config.toml
num_hidden_layers = 12
num_key_value_heads = 4
norm_place = "pre"
lr_mult_down = 1.5
lr_head = 0.00842
Below are experts of layer 8 (counted from 0) of a mixture-of-experts language model. Rows are named router (the router's row for the expert), gate (a neuron's input weights, with its number), up (a neuron's input weights, with its number) and show model dimensions 0-255. Each number is 500 + 40 x the weight over its row's rms, rounded and kept within 0 to 999. Numbers have three digits each.
After each expert's rows: a language model's description of what the expert responds to. This comes from a sample of Wikipedia text that the model never trained on.

# expert 4
router:460469452464475483558523505462496469496588510426502497498527470509551577535486510468525446507561505529459497495500473426523504492461443400552476503470514516502562456486453504510475495483461413528473541503568427484481523526559442463493466536499496554453420542595509579576492549532546500472484459502502493506493556535542518473510487515439425499468508499505478556487465431486524486513452491452563533476534506594533483492516479421564518531519480513465464494577446522529579467482432520488467569486525527442539465507447483532512429548550475481533548585548446473415431474445422572502445483524461483433531488466497487502563482490510499549498478497519529456556589510561477559502451522468563541551438530526467480511554528467505496567510441507468502524482487539532511563484541530
gate0:523514589552460473556438510535459494575402508484533440511528463554497451530437453431458461462477523521502559548499570501507498571510501440497526454570537441445529505529465497515558553481493466544471389470456487526470518508486512478572484516469476518472427477516520518528527508502486495475449490473522568482558453563468476519467521479533466511481574487513536490507537481525508539576433386527502546544538485397493518448483532455483529513501575562448559482419561540535503529451468478520456478492494507487498543496505479567477493488522432452534506473461486478522525491525525566418473531494479420495543511529433539508483500516528472457587481499469440467537514476464470572488491501503517471482525560524541536511540489498443598422508519432542460433478470460504552531497496417
up0:484508435543488461466540469480553458467514519455488452447486490452468516518493557543447468546522561543466559469474557599398525399560483504538512485403481456427492463460539508436481485512520442500508446485472481532475462498483480532470562518551571507497549562428545474475475506431449489571482474531528509525530484469509472479529503477502501449468538515447521537539553513453518513486590508569494461495543434510542523533576450492507505495480513507505522490488490537478599487458469571552469460451473474471451561467503469452493531506510463513485447553455546529514549563497518541492516470479547506540536451529489557520418480517433476426533556504524551532520544471527494470435547462444454475463536490499578422477540506505449516447536442458479487426529453416536534470495512416
What it handles: Conjunctions joining words or clauses mid-sentence, mostly and, also or, but, &, nor, while, then, e.g. owned and operated.

# expert 34
router:480492429503525440504490548477556480536562453540458443504534537488550577595421544436479510516511493514448466474550525481527520530405502436502447504474513490485483487471517450398556525500475479478473504485551532477468510481500516485458506467477580557502506506576485518484500565527542477518539511564487441510481499533500537492552481526505469465452524491534552567421449487510570523558430508478522505479553595522510518484519435458547492535443437515538521534564453525522594512577478457501467479483551529519468554507436530555566498512479445516566499512472482510496510522434470531490481472535514411462540444421534469562497471497566513504534459470405560489513492543503501497442510543509553515534455497461455507533508542494510522543562499597484572536415523464447535578503534495
gate0:409492453442545512537513515559449512524481484524454526460563428552474494526475410485428482525518499517445442570546499530515504481445459519443526523488425519550503490537498519488466470509482435555494415514517537498494552499451473512558446514473558606554570510492499487464507448456502516519520516494549487498478494517454488473466555430525514416509465505493561517445457549487466471447564522537532448550499524482546516487476382518424561432487451513589454475458493514491551484457551528506534570564510520466432493456511484508445441507496499476535505515501566489507499477510510508564548498466496554507508546482486481506485569474571545467487486494500497524531501455526529491479367508545555496489484501532429524521550483404471432523597548485499483495408552494530476529483452471
up0:474552437476447400474495418496506526511542477503522498459457462514422494451525488506520506511494476532550527462548483519474444538490550476469453490516557562498464499476555517539491541507474446529450407562414497415463516448471540455535513458473483479516546469462458512484520546506575499431507499488506510557399491485436489505488446530536556495508468486523478493490541459507436534494523533499524517581541462557529597487551525526511498470456427523437467466586471428487432562465556434478513561565450500515456506526437452472556486536461475474526530480472458551588513523483572471545489477442575483534474509531518568485516529488549516505501531513453470567488534483492474536506424548490463496534451571580497483490446539562426515537497451482468540514562544482469450528501533469
What it handles: Suffix pieces completing words such as -tion, -ment, -ed, -act, -ing, e.g. accompanying, citation, tuition, evicted, Tesseract.

# expert 52
router:478534478542498497462514510477539498511494438496458464427571502466520505540499555432483517497551519510452506472567450486478494530417403462489471530458528457526590506468557479465461462482514519537522488479543534478529477538508482473459499534470559535527507524595540490512475558486499508430540455603461450517536576460508530467532479550452533474482533560498515506456488517424529469530415537502506475462568523551566454460486426478566506497403447433521476487551433521545563460509446463502460503462512494520541543479413483502516513543481438485507521530495510455466483567423474510460437462503487450496533465467527499480502516499548491499511408532545473444490533501532541544525489552508498586521460523477433509550576553477438523533513440557485592552475527543514537524563429562
gate0:396504459493472513516506518508590514565517483532489509449534475468475499485376457512468601539462494516415573598508535553518511539526485466563469485460497475552547556438532534476457510490453500444467464463417553500487559533502548436506512494530527488446516495504511465480508486521407434535539544504585551474546527487486527488531449441461496491464458524534511525449487513478415455524495548539450501485535487541510569563448451489460507509476483470525458524510486455544458512549499438532457482509495484605478463421508465465515471439559491481405525535516540507452499511396517527622489497439467542452473515474533488540525528548499476509478471534542519471528463542482498508509536494442504529533475517476483404505524498547475482560540498528488501485514572503551551569468476538
up0:551463545510514531483568458540506480526451595410461489507482461525529450501472571490433504458545429491486512526491560429583492506458545470496531513451499509465585469508580499456464483557481502497469529461510547469568492468493539474467493441559564536463511463542488526503497553538486514495540510497494517470441562480549474435520525495468489538559560451557569422542475497453481536516429428509516485475424542464508548540542461448578462500520569556400503486450478494415525489509524509542487452442492459487530508464518477564433407526437436454503467515484483554444540535508518531439551600531563551500495501539438495503506463504526461496550500532505453507503513495540436501471456468496496513453493560437560571484478430512479525493499487498451478487483506492451569479531520471
What it handles: Middle pieces of place and nationality names, especially and, ov, ell, e.g. Ugandan, Moldovan, Campbell, Bandera, Ceylon.

# expert 27
router:533500488472487436478506416474530497529579493443484468484538473511521513521492489452511453457604421540467449487487439436513522478468482479573518542426481517522552541506437481461444517493421475526481444478504511467544573516589435457480524504524515559493424545493518567511425542528523495534550450528498441538507497486514564507504446518417439494536474543570459491465495449420551497512474497481563506451503474533494490494610455445541517526472512442493476588554455528515515434552497434526463541515494487465505473477446499521509511580483489509548502536500454415421496489489490531559503425479514447478517521503492514531501475516546528553520485452475524466488504504527490527539440539446572619522515475462437525500556583533470470590545495550500547538445530474492489506508495505
gate0:502548594565518480502593483478494460496516540531506452450463583509490457478439557517552568477469441542536415455483468465502542578502504555469419532484472498525468406499498557521466524488506478562508540472489505562487503512482584481530496453473468512458519576605466532520513567501544513487403593458472489453533400464487503528454474510496508501492435499483463514484497564519525490549543487460465554512549530503527425539531543515540494489472487542413477475494453466466516510526459561519471477508514533602512481441532462434435545584519518481530446470444511482502543495512486503495482497539493564494554515443507551494535558490551599498562448437473485493487471453521498466498477444560494525595452513516443524555518524439513535517446516515495517478494546488539495488483474536
up0:522502476491457489451527559464492487400455524440450497592451482492545577505529533507503453460527578476539527497549532524493554532524485466565589556540433511540432486486495518448516562488537425397459543585509509524457478485553517533536514492533524457495533557557500452484529497505479510545507529542535533485516568509518488481463565492460508525571484472437480543521495503521533490487545528580502480549453502452452446498523453490534517533494527495467452496548485459483516505480484521564516490498597485542529573486495546419529535482486453490507430508494479522533516497467599450461478520473445513498407422530516518473587416555437451506526582510527489461570507502570495543511475594483503556519433536468464526501499457590494526508473500451543517505495504587527505492546506523
What it handles: Joining punctuation like hyphens, slashes, dashes, plus and minus signs, and apostrophes inside codes and compounds, e.g. I-14, HIV/AIDS, KSMZ-LP.

# expert 9
router:469516461454433511495506519400499461539546464450531403448529523457530540521496562422576492485489439525430436502523475540519526476388476462532460540500514540532481439432515469486467491502478500484485489498542466490479528487530461458483465542528527517503471590521492523549496597575527462465560511526492496492481514502523527475567471492492511479458537502514532525433430449535529485496456477509525492422531495535512521518547506472561499606511489442541523498597510576532587561565515527450484569455514532510514511457490539554587469549511402467534531488522510479481465557486540507536452449515442460548568528441524512500491457539501532495525468453392507526515531552472534571466464495463547501509482515473457521526523540437487533508504469496495558544409536536508542468430527518
gate0:500474526500483466454541501500475560570495524487542470480578524490518469572544469501465463506522480494420525463537575530516468493443555500460528511563503522525499423505497525489460604523556556526523547562541591593472587502450434460465514457441525560511555559464475484489456540560518499516462450447483494479414438483537568478497579455565460500452531454479527496466497527542485565513518460472448519474517419479504449465417454450525524422509461526435588489532472566504489525545483544496487507510489480546473516516506498466482509438522473494527506415511496433537495499518515556519492448523506482554524593469446484459495529494552484558495441492566532480513473547604481574410476493492528505539477520447492535520489552502461514524503472454546495479425476501474529486554523475
up0:508531435447439489469515532510484503569466524462477493510479455526537509545500504499418560483619454508527494484573423449552513493541460479549517475473489500517510523429553477497539465493521551574513398527510526485538538469479516508528559487539432461459467543530539470486472430526486485534489487484479544434446555492508499437516503441521507569481493565473516514511416519483411508494515499504466520497498490510520489501515428485491602469486480531496457540506520528418490478450509504514459444550490486548449442529542554479484441449453541548537498569482505520572453496474477563446536515549510489446471482479601434570478443480604512459462458584555532573455456468463475553430461451492459523453523494440444475516483513425506512513461524479444480459477428480498488524522500437
What it handles: Single letter pieces d, D, t, T inside or starting words and names, e.g. over-d-ose, ice d-ancer, Côte d'Ivoire, T-ree.

# expert 58
router:514526444458492465525510414433555493560488506448498487469569486472520588576481525485550533472564421516459421460496448449482490487431505492511445481464543483507492460472510449515473458524440467544436489511473478469491521472503500456487547492505514551499511477502453476501474593532527461475473499550421440531541534546505535422526413474486439500448557596553440500487440456453544419514444527444531519509539519504537569468541491518591464491421529471503490537495459554421497493492489518488466547518527456500603502475454518512482464588481458490500502591531515462465488459430463577561471485527496499538550532462522501547547460540599503543516456491502504457561510509520463536522456541462520597496504533480522551537530550485523516527483506512492523524463570511481504494564459525
gate0:435526475414514460447468448504438459550518511510485394526570452510505521598497511509490490514536460474504451509455553484474481507467492465534503460447502409475506516493508528526516451466538475450527583509520501534480463441526492496499509510471455558525531499494582509495414549475434445532498506530557478496459508589409555464542422431453423556436498510422496507544503531473542513586482518485583439509471463572522476481457470551492563534427441509422530498519435468463462500535487464481469512508448476433486391504487517512518592538474491447462590464460508499472495515466482540532504467538501495554530535480470548551551449522523483533558483537508483505521484506492505483508546487500594501561480533460493432527519522465422526527509524510482490500471500552448478427499456490
up0:507479520460440519451538577498463515517521473637515535524474522540480550538517465494537488456462568545495461594509555524469522431515539514427476458497465542549462475557514451570471515540561474472458517458504499502502485503456551555499539538547389460504586509466514443493526464495537475563498493500508570500454521526446529461489525490504433544496526490524525495555568567527502532490423518522533505528505496545491428514489514461517555428526543483432499511553504534499528480438478517569562510520462528493453435501464464447421547463483493506521438455569496530498541553525455550435504602487461467472491481482464558548509458536525451539534490595458504509432547469486490502421574466522434503488542436504471478459473484505520552478509510549530485417506527498505442457503568486
What it handles: Short capitalized syllables or codes before a space, mostly Chinese surnames and country codes, e.g. Wu, Zhao, JPN, USA, UC.

# expert 28
router:471495463488469447495555435517574458551557442466508474460539549470531559593500515412555532477543451524421553478529455469499478521420515511504440486488568508509517508452464439469484552498480427557466521456560511494530481483525424462499488507510529552523464573557518519504481538539507459487545532567464467509468518526580536487552500527483454515468558538541551500486448423451513520541423518446550527422569554536568469520491460496554498487485445491484434568540472616476570498526443413478512471488527470507509540460520525561564441533509502482499529514538462528484453524461437562555522510475479489464498477520493490548504479482529538553549487494513527487501494522532494536477482560418546557493524536458490516553518492478523494537522511527462621511476483550451586495501549542
gate0:518481432519486495500558492528464458486500499515493531472623480532437505544472587473470563488514564480508419490460554549458465522511458523495500434574458468536453426449473540575513552454463520476524444541537481491439557403535513540557449546514535491496562478493500500562492587493554515442496513490420567406528453507516523526549449409569496554551507486499513471527497463426473502488523464462538510493513559455555546458548510596569491518506472503395466443552481484521458498459492466478408479454553535475508485499600526496466479492495513541501478506506453476476493506495499518513532542494469506510450510554461494499494495513512520486532482455527500564504475515543516482503516513520516570484578437491464495488470505464481563556554553500489585541457560482526448566498551544
up0:515534464519528450439513538498496543492476525483471498493560500510469569545478469533559517497507484412481423474542560508457451516484472487481513507457450481480560484473481515498615495513512483412507506441581492471479552508503439449442419513504500544461504474511486554500542572556453480624520465503550515543495508535527519526434482519487540385486475551474519538510493524491596523463501469525472537519454561548525493543558387437519558476483492533550543518578521482551516519523517553508432549512475445482517529493449457464515504482474508467437508582445560501475500538384485560536508462508454496509514572523571529515469488521483485475510502514560568494516470490525514438572475537569534559498488535516498511434513518504574500453483492457477447447519499509566415464496533511
What it handles: Opening pieces of English-style surnames after a first name or Mc, e.g. McGranaghan, Richardson, Herbert, Worthen, Petzschner.

# expert 51
router:500538460513518460515523494499549484525518472487534460527494552459547498546509557443511466466535471491485485475497465467514496452466476458564468511502515458595519515500456497479469538514509455504444436468584498483520540465573431485499497542455509575504462552521464572520442497487516457470495460526493468552551512493518542488572490558444512498455553546526475542453510489506580525517439480471574540464551486553571554514630412457493496478541510467531454548527453537505562472583499471465385512493567473438500458488504502553526456535480502500501503571516422452409445462459473529571447418544439476508547450420578540534556505510507494549544524503514474439507532475519539522496433581440548484520487512468480471511488513464523489543465454554490556534457519564496491506535478523
gate0:470501515467537560519436533531503484496486463483558515508508445499546551477502450556510458459426478450528479539512514575524462534529465488536545549483438492479470492524450551549506539519469532506510449501447514488441539497577496538536525532498494638478482476438486575473484479495465520504465542442539528484478579425491584453526485467464412489466496507468500496498454546454571529480482549412509433474498516483510522525527439547489566482491555466493479526556433460516482461510461552520583545487482395507525504508441436494489541438574499517539531436490369522510456495498464438445448464416497499420507547479445418499479496454445525503477522546530493503422431482543490509521484566534501565549561459502470487493563501520480518513491546520482502452509467531493493541465496550
up0:524520487466571511483490554489512520579445538510550412482545462532529495620488512510478456499475430501561500469498532455516514525482471500474542531464516497490514503475450534437468493475494564480454508480492501516482498451495457551517518499484567473519408500425507523532496516411492510492482528453541510513490482457513541390568522564485470480488608496442453513519487530522543511423473535477460466420432476522515512451522493511483548505473580471567498539482450445507523434460505506567466505580518546539573485528526493601487439503445472521474452482449459476444478548425535516546509457510575503524449493466479436455505561563434469551568490542575482583475527493526512553461553519500534539515534502467560507478537504571508509411491488484555549477480505548502543441549504482
What it handles: Opening parenthesis, mostly before dates, ages or figures, e.g. (d. 1955), (age 74), (93.1%), (IUCN), plus born and aged.

# expert 57
router:485481427501470435472480432489537500512516478408486471508558490490567509545528486522504446454548506496477564494446438476519525460443495472544509507491553567473558543496450474497479474453492485498453474387528521453524540488559441483467545569447511502508485504584488457526403585529544428580469508514490467499515482490475496459538512591454497481503512515534445536487460477449541543529431517480570503456537513506507569463595494423515464483446440444540490504567463559534520447476530449537463523414524513507538491433479525585489506481457500500548515482553468491481444461480465549570444473520444418553563462474489487538530475502497523484513489439506468469534506518548520552526495545421529525530457536467465499565549548518470468501472516556484564504486531402465537523549507498
gate0:463472431484493557471490546464511452563454449507500520465461525507489490534507425529526475477546468481439513444498480509543534515489520506521466531500460467481491438451535555545545454605468568409516565424524396491526529531505483455479461454546547589514476497535458514548457486465539550490522493523466497526417489492450475491491492483499510463477575503578520486508414541515519558431460485539508497509542486517517525503482480522559448515521501519458499511557490433459441515448587570439503499543499544512534495559505472537478489588522480511555478453463524461484576450431497533482499457468456475481543498498547579595537578491494478561564540506501440513434502489505485474505513557535440530469496500504482430468508525445473495516504495519633545491602517447471558495513460523
up0:528478557525480525505473447536539507469428519490568497514448412507505536505453475439539463390478472490480495445512480559446449510475538586486522491463499401538459460519447508458510490536530452503567514472509530508439529560554449464516480570485525428546486531452497522536556418503501578483539533489525502479529469527483513450524549447517432537498503455449545466484500457420490459535505459491465535489468528488493486525467490478590389558480492383452495523512496565537532515463469492488562554425570448477428447504529473495499484458536463517460527558519497481508533483547497472467428524473502500490519489488543557437555496511485567459483496547535486427497537435492434479483438558503533441493529473501499448518483503516538424456523516575426457503504517462479433513454439500
What it handles: Table cell pipes after scores and numbers in sports tables, plus scattered pronouns and adverbs like he, they, never, eventually.

# expert 33
router:482485411493513443435465424523516499510514494425508438471531493519539512543504490537512436463530519546466535497475426480513533471433508471564475495486538577484541523478468468461457494458537465508465429404505517424531524495561442474502539569432514508495491490578470482500419579519544407560440476489501472494518473486484493480544529578464511501483504498542415544461459473437541539524440548466563518440534513511515559458565476441506483461445452481560499485551467542528514457485498455527489546433528501496569500415488536576497493479466519520519507492587489468478464491464475533570472490528437422524509455438496484526555482529520503486535478460493463485528508539588508583518501526437528518527438517464446539537553559509489468505460517572476553490528543392471524541515469502
gate0:436461444558559560425512420507559496465502520529524558554548460507450554496518469494511450511527528527538500538501500474554528513519557490504461479539550458553443457477569458480454496586520424537487522587498445491521554530496558475509489489485494469536482536524478544504453548536445399549484550529528528542544502493587498517504503499404471509471518505485512479545449444492481488506490482501518485524538508518461441527534495496515431448514507468530488454544570502482538444469545524536546552408482488526531507401482567488500411552546470468437511446540478519477438528454421518501498568508550472487395492464464552543452523438469612568520522514514415459469472502480505504497519442505542515558446520522470530545440543521515472467552539496497481534488497562469511462541469538
up0:505499438475527414530510520499436533483485537462491508476459472591490473442450534457528524511481479507493468540504482509575481472468482568484513529578494538548535468523491542486561517486456489445457512456528537548400481484520619510417523505486574521452524533504457529485596521470476584440564543442570489520515583525536450486471513552547530418494503486502500439464509491537512527564500437440537513480476494536518458497517521491416496421481470506461544499452529494470562445456543468518526563523466478483486447517431508524499557531453534491497549475481534478509486486438526445497569454483415509459563500517483498396508497526519471423512439526499525509481488537531531571452503564445399505515468466480474487479532464470437507414557492511422535512467457534535465515492477497
What it handles: Word-final pieces and whole nouns ending titles or noun phrases, e.g. NeverEnding Story, Rethinking Madness, book, method, plus table cell separators.

# expert 46
router:521551492483451476467526532403554453572492491431436448432579478407476527516474554491486489438507488518462471488544448497506464472455500473512473535442527453532498531471527455468452523513498498530483539448538535491522530493484484440409512490512531587463487479573494572534465483485526487475571510587421427583442537447549576445551479492438510461508547471563524515476553496405564460479383554444502499466495536518578496471517434466527500526452465443519494481573417547506570492551428481537493473470491492509494525493403456486502485503486479435513496479509442523505493525452478520505519494482517457514510500475520527510482449559550499528501446477487516444556538558515503549489471558501533514522483507463455515492522495487470492528535484534476575489431599510458483520490502571
gate0:466508456449496471609461492518497525507468516443430455497501496490519517460519565507496446510570406449525499583444575529507585514439448550489494483445471463471430427512430526442526520560502398497543499530506511513513557521483495500486537479495539527465442440475448513564518551497482459433553535554542521522482505487438572557453523522559524497509549485488508426521534514463493493526468440455533467429531561447558473471465555438464494480521572430509518467539515533454480506458466542457503455507470511512565495478500460422480528446573451528466547512470518516516487494533514503530493495451587456492503504464556471475480580539474504550437525553456460557496466550454518512606484549516565508474566512490491461530538512474534521547512528460515568546527508461466485553496536454
up0:482444496452484549471460516467530469496507603526465529416539501509518539478475470598479486480475514462436464544543505499479525555602497536483575522444509514584475491484539488567526512467463493506484482520421572398449583567536518523498458460528531452517547465539460485446488529496510478544484463482484505546538544517472557477497463479485559498493404481480465516413523507553500522428480578489507487540459558558509463550508529446473495516419466452566494526489569522519476506542472489568551485475529508454552495498562533463455536451480468490530528554512485516417501463506473474511502510489532472486505480565519485471564480455515452494486460471595538492467522553578511567527511450491480551474594543470386500498531490470521456441508540494499524551506457578495471548482475560
What it handles: Mid-word pieces like ang, ind, ow, amb, ography after an initial consonant, e.g. kindergartens, Zamboanga, Mozambique, helmet.

# expert 40
router:496481420487506474491507451515521488528531505402551439479522491497580531559491491504504421433572521508492544505464414458536519466469462466544490504493530576483551541506413457457460490455515510479463445439539520426522505510567420481482534564447510509490437515557497482523427595541555436532451490533543508532565487482535529480479483570472469490500504524542467513475467451436554501495459543458545527488527477514521549519588495415521492475457405439505493481545457534540519451478512459531477507447525540500534499433496526561538496501452515507530557474547465452456466475459452529597458460500435410536563455427484507556501505520502516481510501456498480465558499522545513542486477546463552554495454482425473507534517582524454505489470521559486541518492577420497517507471479514
gate0:556535517516492501493489521512477510499469500472501464548521465545506514475449497538555510439465552524502544425505461454497433517523520420512465443533505461494478550522446527477503473500492548487395491451535422496491525414554434545511516493549510495500571547470451486421470518511519490466424520499519540449453545461494449482522453483477457517503529508526562440580476474421489472507566471470513515592531450530517480505543471519528488515496466462441520514518516509515446469495462593516562507495525479457512478555492510542405531491554456531561544588452449487536537581478534483526529551502433457565516542506553547446466530477566519514539497538549468431536533472425487463475482420517594493499557427466512489516510539445564463507459494475491460580465467541576562489506417474
up0:450539385519521522486568506445489477577564551524507526528455511456511483513553450478488434471520540517556422507395434514503480512472477555509470496548517540489503514428498486587497454477394542493546553490438530579533501463528456529538513562459506479490513546460491461562470483471482402527470491424477491529515509459493546421481479488520513469493535534499513518515554495480454480530485500423570570555514548505505498441500496476497516420528499505440529557482490577489550490469515441512521448550487534525514528487524514465543547455475525521501493472407482457449469527511475541556522509481524442540477519553558465549543525446522496504443445518561536582530563476484484476487472431545519567411561495496486516468441473524480459529487457468445562536545523441544469509420495474
What it handles: Commas and table pipes after a name, mainly between a species authority and its year, e.g. Watson, 1879; Roanoke, Virginia.

# expert 63
router:480492415427496455563505499506525494505537457478547447466516491503512522536437482494562494505586476560465419464572477479571563514482507457561463523488576529507486477467539487498499547525481420574528476495523483472487557493503446472478515529488541491440475516517463519556468501549557466507552492591445481604470530483511497478517500527453485514485537527518518564447482441445514530517502555496511502477609523510513513461498489464516453554446488518473423473517484493492525425516402468517485573468544512520575463499496472500493453550500524481510558535573447453469500485509441561555454505545438416478511465441545547504565455526558567597507512453449508485482602530562498522543522500461540533525434504480480485508530537504570479522470458566442524554464501486505560493542459558
gate0:502516535592628533540531527477442514504504501511557596487570559461542500429567545416594511477456465533472414440528507430528469527499491510472484560473427485484552509520443535472470512525450479476447516536513492542476559533494512474473585510468522476554439543553538476531448529517497399468526529535524506514559521568494567408506511501522496525476532541468505459517503536549469546471442452494458488515505460476532524507488482468532591498468451519543506476511571438493449528450481476538573561435430436506542530510427479484562520468473507492480566493538433520546512478487567468498487538431499527486542509491548443484465511495440486546489484497487495466501478454498465522550500532399508476515534485469471517568461560512456492505516561490501457476489484461498474545474579461
up0:531451523447578499510519520408518506524548545505555480515570471484536488532503486465472491502495531491526490549535504541486484443492558497474480547507526495516499470475491532523419545528509508525506533468495520531479492473535583447414500545440456454559467520527511513609497532480519441589493480511471561507532497488430529492572553488527520529493534476426515469448531542529474502506466377532429519520505460451488486474472545535482545537557644543588492515474571514467498484475478495464520505476531528486471509453548465553416516458475465435512472416476468536512586467563489471531540529524498483536500510474466423489493493435439480521441497527500428513510460460576510510430484539467514562525551432480523503531510555476493496547504512573531465516510475394554490485582506562
What it handles: Active verbs and verb endings before objects or clauses, e.g. find out, make, gave, denounce, highlighting that, pursuing, announced.

# expert 15
router:481571483474485499501525504457521469604527473450484456487537553480517491544505482489518528492535446509474443473530492452492497440472470485527443507515526453526537455474466492450511500448456444571458467513562488499552489444550464477485509521485549575450461546488464567523451541499553413499558485470484464500525509501522552493531461519424453467453516523570488539463481452526578453506451562404544495458503526565490512520597494509546435552467520525538489505530415581491575433508464517496510502467543502461529461416499522533511454529538492473571524564496515472413450524452483466505489451520519459447567490449552499525571480537560541516565470478473533506566491585546552509522515497495535551510476570510501452611523502445483520537528466561491568553490543509459568503549479514
gate0:445492567509555519416547474498514503500514514476494509535508457421470485501499482508586498448517498500509474502499483471483406530465498501539499464561461525457501507390534530488546489460444442512484550400486522493501499585450527520546528485411461505486514485451512443431513495456416588494512527451488547431441503590522447472458524489540576457508499497467493494467531507446500453475496527492414473528504500465463595494430473548499519523478473473517562605435563556476492596495601506422452508497471523477456524540498516523507633455556511522423460521455556518528477461482499601470456504455497491466461447527485484500501461468523447526501520511459544500450538476491506495528440470567550481485494490511511500460535514483541521483428499497528512505521501527553453530489509550
up0:558500435523536528465412521530520520479473466525487545525563494523470496492484481475483449469490413553470524502467462524477494507523477540485473465453512471484470517531429488449530448519411521484496463551545486499456571510510490477459496475478525547482416409448514500460564536481582507519504428511524472435494504507442507510503460440580504460513505451440553480539465528510429545604518477474447533512486496532522431454556472547509460419457527486530501525562461489509417465493503430606574540516533455477493497480510549560500531508454454496526463458507526496485477477462532499602495446498528454467526500500467565495522511492512520554488470538536474502432460492499495553552527536497496452456562401581453487506502510518443519434568588541438507472532446419552508435530547483
What it handles: Line and paragraph breaks, mostly after == section headings ==, table rows or list items, plus sentence-ending periods before new text.

# expert 22
router:412526452436489453448537452483528481542545443477487434485502500423495511506477552441550503394530444488461542468496477477489541534436503491495488467449551479550482526401432511454446578522471466500472532501520472464538484505511443451475524496506529506456448572534476529521472553537503481494572529519467431493522490463604526474519489498483494418423543563559517483455426444502563463578469478473493573479581509533486475480490416509566487527497476540491486549571458563516586518510447478460533468488535550448467514483464496513518500560477439463553507491552470502488433492420488500492492469477487436467490499507509579456498482540499495543486485482467487511516522565472547488552454492489514490485456541515480439562490527477529534533521453485467618502483518495393525507548555555
gate0:490548522503497467497551446426514470557536449505520513517460518430475511459514524484540513454474453526534532597508517520407580552499579574566502544432549549565527535516419465500501490506464505489496541486452454487511529481413471423516503464500519493482447481556476504576474496437585523490494494462503476481441478568496431479525489483564532500621498581482480588435533487489495580575507495491463476437540472448490542576481534527435493445470542446454471498465540525500489536494482527509517509509559513461483525537537500525471455448495556555456446509520549544426547426487544505506499491500488441547461422507467496478554451562512539519541541517411467458448497520482508495516463485524519530504484574488492556521547532453483500547529462532537506492531501571499531453504430466
up0:514544450500509527561480511524500529482530500496465510469490482490545414423455534469520517484469516601528505395464429523521554479529459506502537620469484505472572514534527462510545491458457531488532453508514581463511520462537478505537519499578523492496569462468423489481505492468512514569519541555446479553516463466492580477523567541527501565539544505435538525571444472454472465516507496476523493537498463477554586584453481530482540551495528482500514485477535485541513532441602519511477519472581524536602538537522460470482534561527511522500483464525548478512524465508493497516523430568580437519514415510472462551497497541449534495540503392515467509499462409540560513491483496570527470524413531528553524480502482461532491479491496501495417465476543547513485490456517571
What it handles: Consonant-cluster pieces such as qu, ph, gr, v, th inside proper names, often sports team names, e.g. Racquets, Harlequins, Humphrey.

# expert 10
router:465524421489483468498474495481547500558475442433486473502509494499565557533438519483542530440599514491474525494543470441552545463472485494527506513491476489498565480498450461479479509435470445489478420489509532470519559510523467467435521572450553512505490544601516494490498598529547418566465537520496478488458479521525532501502524522508511516463523479524515526482478499418580529548430552408525522478529502588538572474531471458567462485457483521509534505548455522545549474512471381459491523495530541446520539451503507559531489506470485518557503541543511474516512503453441474554437488491468446474548435512551491523560432538483564508502488449441525471482507589565510550500475589436543519526483532413533535552553556491494422528450533537493539530478552436516522492482538482
gate0:569517471484495497523528501424510522442551516437486465596443529525508491494544543507472554507515491550506448523538483500466534509434520523482520491555414489509582452537480461476523485455509524506492491502485502431522482548535450478506527475469524455506554550502479527546516518434437470519481499481532453572477533525475539489578585493550495477477479466382616509536459543418523537504397572554536550550525494476484479465472468551546500538504506523491585541447433523520492426474450511526560497507576525506553529554489580512489516490481505537443473604459472449534455506458454486429512500536457513533540477531527472504542531583490501498451545530556542464540491534428487560545508568468502480511503471573517522502490490482456430598488509461502531545486532488500491516554432518
up0:416480527531565493505401459421541444449500439468500434488528540509504513506517480421530455465475519421513436575475493509535519527512520413479473512422503451482497537474549498447501505553531438457545439484536480572493478441539522501512537506492575580477472557538488518602528509473486442480480493547521478498513548429464491540571527572489509489517492427533485440535472507473512431492478551509429480513515477522470533531410509492469541520491546437508489495488498500467521527542496522509554537597481505633473517458417483564557448517480477440494502528498496496461506453544531546500554578545565506513494402528510485543492506531505560508545504516507490507513438483556499528499525456483594496473499485484521485468425525446507506458504538527551430482520520462462453542455548456
What it handles: Word pieces ending personal names or name parts in cast lists and tables, especially ar, an, i, e.g. Sreekumar, Ultraman, Bellamy.

# expert 39
router:516507441436486457535523531514538506528530469487493459467536531514520566514430463480573514491506495520454450500562483467600564467459465405521427585452564521553491489472533486484473533450480478603506522435530416492533521497507438483478542519469547485445463497544452518549468495555561495498503514512442501577458554508510485488561489557415465528407482523507505573457483438515541548497476498487509505484531558519446526469510491415538443484478438497523436485543520490488497438560437456509460570482540482483540474489482479544493466515508485457541569518536424476484492497514430473511447468502405406475503503446563561511585480556556520537512527491442526465526568520521470574540507546472548512526516535484476480545544499449548540560526479529456519545464479539488518453484465508
gate0:563528548552531492539547537518501571538511497439502503423458516488547417520447506486552518501466540456561467529511514486391470461438527523500539489473516550486502511478522530491530434486534525512543531550578513586502431418460502530605471561426523504485458512550531474495503457490542554536509452465483481448499490496493470445530450536478525516458470473472482451516529520425501503531454439451519549478511501448504493508582549449529473520578484525462472588457505527587529544457500507559543453437501525496488503488570514542537432430494430476535514485563442487539527509508499478515491425528563528494568533489486508561455500520466481494474497473565601504502449496544524490479497478439481506466540446436518538496508489577454522526578575463542498459483498521507381531482533513
up0:404498477440530469489456533552472474511424491437507569454567482493473549483482417536493512576455494440473519494489528505462447556514544463549532504450501539529408513471545459470510471554514515569479498457406469463515481490503477514503433520548434529498550483517541516490397488461512448474470488495467524548576463483470518501496531575448470529515494492557534499522461587536481479464513555545520525471559462549492447520512442583459538504508526492550517508414534439528447506522584460509489494470529468498536533510506541386531531478516466538473487498500530540468518528558548490474472526465454450454443536473496461549520476442539541584509430517464509502436480527528563449441451527533439466557535547515527455505508488433480547446483471523565529534494553513496406501448469530
What it handles: Past participles and adjectives following was, is, were, be, e.g. suited to, deemed a failure, described, considered, announced.